config.toml
num_hidden_layers = 13
hidden_size = 256
n_experts = 48
experts_per_token = 4
d_expert = 64
d_shared_expert = 128
hidden_act = "tanh_gelu"
moe_layers = [1, 2, 3, 4, 5, 6, 7, 8, 9, 10, 11, 12]
router_score = "softmax"
normalize_top_k = true
routed_scale = 2.0
balance_loss = 0.00396
balance_bias = false
router_bias = true
shared_expert_gate = true
init_std_router = 0.0077
lr_router = 0.000844
num_attention_heads = 2
num_key_value_heads = 1
head_dim = 128
vocab_size = 11748
norm = "rmsnorm"
norm_place = "pre"
norm_eps = 1e-06
positions = "rope"
rope_theta = 10000.0
rope_fraction = 1.0
qk_norm = true
attn_scale = 0.0884
tie_word_embeddings = false
parallel_block = true
init = "trunc"
init_std_qkv = 0.0222
init_std_o = 0.0
init_std_up = 0.0222
init_std_down = 0.0
optimizer = "muon_variant"
learning_rate = 0.00238
lr_mult_o = 3.0
lr_mult_up = 1.0
beta1 = 0.95
lr_head = 0.00802
warmup_steps = 50
schedule = "wsd"
decay_fraction = 0.674
decay_shape = "linear"
final_lr_fraction = 0.0
batch_tokens = 65536
max_seq_len = 1024
doc_mask = false
train_tokens = 288200000
max_steps = 4398
dataset = "wikipedia_en"
Below are experts of layer 7 (counted from 0) of a mixture-of-experts language model. Rows are named router (the router's row for the expert) and show model dimensions 0-255. Each number is 500 + 40 x the weight over its row's rms, rounded and kept within 0 to 999. Numbers have three digits each.
After each expert's rows: "comes before" lists some tokens at least twice as common just after its tokens as in all text. This comes from a sample of Wikipedia text that the model never trained on. Tokens count by the router's weight.

# expert 24
router:498568478460558447526560520448462493550512517509528499459486513470456461502544528455527539431530450560562528480526448544565539539540475550466463492540465447530484566469534473516479482453520519433457559428522565452474465565431470434556508480470522459451459490500519445462542577480466529512530530449537497462546500581548526508539492475476471460440468455534489523469563553539546558556477452569485482503565469436507539488481458480550461473563506530460552556548429547460544452539536463446544447528443429478439538462491536505483521543440526440534527519479519520568447513482539490481432456458530503551453526529446467453504520494484498529437442534459570536566524478529509537515493548471550533501571457493540533442524464517528540462571510549502510483484480512553545484559464446
comes before: "\n", "-", " The", "W", " /", "N"

# expert 16
router:540550498477528450486515489493474444410446427481482493502494607457531510435485529527530550492469481515497553544458474544508519533539492529552471503490437492558530546485595513534499470466501499483437459516577481467436563498527467430439469490529492470524498563458552517513498533534494556566558503499585481461544540433546525547492524498503464420489504426515444510537501511496443469497497462465552547428538471468497481485442489434517533470532497515487541537484469558423487506513466541477462462432465483569474443444542558581490555488537564533523533530508552540465521554445563539502473506481570530499502477463543519491510449501512501464459520457433512463584551518528514529570493507538491467554521496531527465449481473567555425381494472469569575496472466563516530481489456477
comes before: " by", " to", " in", " as", " on", " with"

# expert 33
router:444546529490543473519528454440434521526419504462458469507522438535482472426488532509416517511489483541517423428522527448508541532580484545455474505543446419445458536484405515522527456491477535531514521516548554502470566531505519489512548471499504420488463488500432549539516485509482530544498547459503472488546534493566483491529455471507434483557509519457517469566515472476531513548497397534417520496432488489527505549444441506502462459523421547428465520563444524463528538464509521536551564514524523464447495445442462541490518523492431473538558427465550476539604522445461550504460511486516441517514543517541514500442497447473500557460459516457511504496465544518467460512422527474497497450505456547469497454570459543405492520513457553449479538479514487555505563469527449
comes before: " |", "0", "1", "2", "3", "6"

# expert 46
router:427546536458551543519510518474459533544516454453479585518512565469454540483477572494583552536468496505472546488521508539460519489510459517451520447517526408582460484468455525535459567432622441471473504520472487505503432536472520509521481467483544475487467565580449485479550487482571504562566453468531449461522527525508512496458569540472542506537563517463488532518557466529518550520430507490566473441525505513478523511485520457509420464526525530514481506482457529554499524528550441449553487489470433549536525506461520508539418476414537453447555527588566501534510478512468549452420458476523489506472502505517462429491536476421458507453549533506570517543559490510444503530477536499578463522484492557546457469459440539446477433490527565483493514492515524499490471538462528
comes before: " |", ")", ",", "%", ".", "–"

# expert 9
router:530540496469520456464522603465524481528457536545515544511475473504438492498491569442460497453530556493487507520473441548533560516522476532553436508580478563498543540480445474546532496445463521530505539470519524433462480452563473496436498501456424435532444525466527443447536506498457472532548520490499510484422533578578498588457478471421596527543461520496489439511495520502546537513443520523481480421491490477487534466542440474543471482513522484501455564430466523529527519531476526417505446480526585494556491563469500571465414576478544500527558451485518492456479495550466452504468523570486494483503533474480495485490468530510437537511438486475478502545460452485507426437530588468520508479568575478519480412530530524462514492599510571473493466458517480504467458490517506
comes before: "\n", " The", " He", " In", " he", " It"

# expert 17
router:528528524522546483426513570555457507540472516578536427495450429540522494461499547467508498535551557554523465455501565498507510543504500537399527453515491437536452491405570440517490473543451546566453529531570445606471560586482449485498586490459565503463478506467518446476539436488449547440487551454589519508538473482532531471529485500460516547570549489572510459512523520564512536465458454459550546425492459526459565539435467426497477509461516490506495507429470544493511491455485466483516538476497461580504504505526479516435487478488534483547464542560478454493493492524506455468435568472513461545451511500544476485487529556546486525518453532482532502499544475520456527551424557464532486581528500457522486482494504475452459484462579495509552515449454470530489477491484518
comes before: " of", ".", ",", " in", " and", " to"

# expert 0
router:462483527506490467522495493480573476491508525493497533485468492492529440471543432473542546514544448530544523534519429526550455573532454525447449548537526491501418563479531521473458467431527575521467508464495539529480475494480488554527480554433522506564514549461462499522502540439452519525512561426485533426521491539536558574459474497409435516420471437514437599459526531561527559534549482517451533533551468453481496464559499523516465456542426569478498574479472546464566488516464489461486430548449533471504534473529447546519488497512532433445516443498521518572500504452560467494479453510513539566489519477489494455460530468458544558532461470446486408533431496537446493537473486483478504477507528442494506487545507525430467527496563478455446467461509476544545450575577477
comes before: " ", "\n", " 1", " 0", " 2", " 3"

# expert 44
router:466559525483561505507540525444471488534467561520548511492474507462439445471539537452537561454525437517529519451538462575534542582561498565486416488533475471533452596448492462508466456438476508432469559466543537468495482563438446440549508439466511461504478510483531449477519546482464536560497525467534466493547555580541535513538444511505498436463476434536501544467516529538549548557437462523503478469537459455505560495484477465571463454555452551467515546467456552479520457510547442477521459544478442499473528447500542527509530482461532443539497524467572511572463512458565495490448467480527491535488501464412474465505493493495519543423476522462527572539487507533485557546487567457499570484512478515539574463521455526530531436550498527523476520449471447522554476546442439
comes before: " |", ")", "–", "N", "W", "),"

# expert 4
router:505550532451592460549485580484461538494501515525484463507492471493483470503510546460549542437522484432515456468553491421530519510527451459535444475496503503483519538445544564453533541537484572537514480453565482513517419478467460457493545431495504505432532570552533502525498581477447534535512452553542536497502476508517499535499475498464511512459450464554532467576436524555530452540438525527462490543538509511540535539523490514483467468562412506457456505554470483492519491486457435513537562547442435503592556540475507418509521526554481562549503558493436451530454527508510446458450515550478545444517532483530478445550525563537614573513475494481472443444477507506583581568500482468487463475507491431486517479531470451540501464570473517519526480442496483477493468439557520
comes before: " a", " be", " not", " the", " to", " been"

# expert 35
router:481586520482540416471546521442456513520496529523526491473514477488444477490536534454504520463558462546558541458526444539554508576511485546510467500546497474510491513459529461551498484443504564461438575457505538484524456550446497431562496444459530453507434462467546448488529571448508508521502526436540466464544569564572528489513453461483468445452499444554565560476539537564568562541447466529517484500571428462485533507457463494558497453536469573462487549475443539501548413534530483437511477541445424490410551461442525530452528541446523467521515521491532492573453527453546468495438477516547501548473522522449484473500558485483518522446457513486545553549503482519475509515502546453528561495524444519512530507518462515524556432550535555477524522456487469543521465529450454
comes before: " |", ";", " (", "2", "}", "–"

# expert 37
router:455566519498546437527544508438456463516450564547546503461518491504474438474548544450559526428523477507551522440506453573544538558532497552454428461566481450569465566467534461522465467450494542472450553463556535462473487536431465459553505473480530463468474486482524453456501519478442482539535507462510441447556531576522534461538461481501470449441473451539504548485529573564536568531439442542500487462524445443514541495480462493547465469576484544514547550547447548472522453537522467456529486534461469458443551469469547535489574475451549426522547533500495475563412510461502483469456459466538543522493530498425432478494547520482512545468452539449526506565507497503497513532483524482519532498550455495523529455506434538516535457546513575526552532454439496543529474529475466
comes before: " |", " to", " (", ")", ";", "–"

# expert 47
router:410568516512489477526533530476501532567427587451427612467426466468476469503463505496426554449549450480515521533557450561555438566562498590494499512500541526501504538460431455450466542538475522474564500460489478522451508559533517507534484460504496583535504508498468492509594492503468460509537549502564487438533533479520473537501517502484493494487492462435520457450487471481536544503519475536446493513586459514476487419535499485513409497489536499516552561509487556428518382476536533496524474525521469566441512500492566521499543490519468501482521469450498556529514537468501499443526455495515567590444437489483438455531514519499436567521512504547484499513502561470507480443558541520439495523537435432570474417431487514498533459525474515524519498485473494497441490501466462
comes before: " the", "\n", " ", " 0", " a", " his"

# expert 5
router:521497522450518510558504487505471513508490462515489523499565562477503455500457546483519494546443523474495405543534472517528524470541481524437491488432456536556444529513404551431500449552455550566503544500504535495500569495495463473400434464576444456476470561422494466482534534498479546518524502466512506548523510488538419505475536489493421520443486480479548445566424589540502522470490506530439476570459458509486525521474494502549477555523512547508518509458489528439518523577502525474459540467472516573532522455500550463475508442561522516535528551460523460497524537537443476466470423538493530530520513463465481476484532502555510522546440440444510436542468577420558533458538443499511546435490609483505551541531481466573536458469466536507492502555575574516496465518551472
comes before: " the", " a", " his", " an", " her", " their"

# expert 36
router:520513524478564472570439558544537436525474430445433548481455421540468516454529561494526500533534551506438497505532511513523431521500461515497545534498553467486465516475566511522493416481514478498406500472429455499467510467512471561501593533459537503528485498501566496539511572455504565551508509496443530506502518487444565508500581478499503514499481599548473491467471479480504465463484489536549448474444534486548507519477480510502447536541489417477449473545496539544449490517433511506497506511533529447603423488457532470463522450509533526563542524466560572446516510468483529468476479445581449485442514474495469533480454520524479525532505453491480524425533432529520426446542533487532546536528515587555538574448594522550522489508548467502547567556475462507511479444446522
comes before: "\n", "|", "-", "==", ":", "The"

# expert 10
router:491509543451520459496481447472467461523468418497545495442433511469480446491525456492510474429543538570566586546523535564486485473527459523469512545575528447494467522445524441454488526526477444447540499486530486504494551570531487499564487480452502528517472441456559457518493528444456528518445551444473508465485561443560561526488552511496458481515500509544517492491456486549497443545507522454430478541466495457450528498424519575517480477504525428518508542496517430470537566561477416468425540510481559452535491453457523494540464457511466525521425567452555545501525548552505524542455451537552488475455489480559471471531599600482527552570496529534517480453474443553509479542506503449521540465540455567551547459560513505483494484541531544531474440500471458482528568552535500
comes before: " |", ":", "–", "==", " by", ")"

# expert 6
router:482519411475517499473545531530513461579463508523538402445427533462435560473618473437532498472454451519525509523519497498489537534544528483417549515507418481478445473444557488530456475535506515469426517579522526505479520564453489557441498498476475458492471459489553460468562465459451557481544558491520467479516549386463490541504518525487507493470459501461494493427536505443490476482517484487551453437552511459444524575476473488519462518462484464478489466421532499513457479487462432517580464557492516506487527440520504493535456483514509505520548532482524493527428478408551487469448539428519483559450542459445531485453517495540471472485487525460519482529493485523413498485470464499484555450510492522551522552492433494482513481555542485480561498516459557465582373563491497
comes before: " of", "'s", " and", " was", " States", " for"

# expert 13
router:448511500506537470430573513468541500514503501483508514472495525489460501483569520472484557471531447562522539488515573569465537549495501551495436477502456480447453559521474506499527494507519472431498503538467536495572463561501492473533436562449511439427475488448501452447425429445503490559519509451501493484547430563506546420493455502458523504456461482475590546483493524527543528559440485450606451489553463450442541522488492435517446449504446490512452535572475507520563499549561515501533532497433494491467576510512556533551546456512505443537515486515523549566512524427508494451443447512575455550569498533506426457535502526484531527450458497449489498536492426547478503499501528445551488542541465518534564475577496555583466427546539539486505535510482510553478495527467469
comes before: " |", ".", "–", ",", ")", "th"

# expert 7
router:487431526472484454428494495509412464549434508432541515482541543431523449481493502496529528534576522526556481446482506516521495535490434598444475467524587507478486486447575511522493504409456496436505467563533467447474550534500474431517533484442451439430478428474502479487518481450441469522564544493500495542526467473534547515468411486564435473434496434588557490513520458520463547494426495540473530528514458434481586490486484481555457518503572481484560510495477486438559489516506547469511521506508525464532476464420530546445478488511529508510542485464525521522528508475503616462530431470479483524465438514476488455535533537504559521499528526474462485470513547539498538472508521521538528596514513504504506492491451528561546440523511448603517516457462478463544558531438519
comes before: " |", ":", " to", " in", " by", "ed"

# expert 3
router:485544484490550479503553537435471459532464514539561462463482495523451434462537567443548562461557447534515502475535465585529545575544495526479450482517436439496487560479533468492498455466471536446447547467575540449533503593424447481577498454505535455459475472466542465465574514494470527550527552459568471478553534559528562512518449460494481453433483458550556509497528520561548559560449440521499500489504439446510545525487471517547453490552468570448558553511466554505577484516494479432523446522457411488449543449472539541476556492471537458510528512503504454567443516450524503490447467445535547549516505475447480476519534513492486526432471514460508548567529480514486490512465556456550548482538477515530524508518441523528540482529485526517507524450478460575549477545479454
comes before: ",", ".", " and", " in", " of", " ("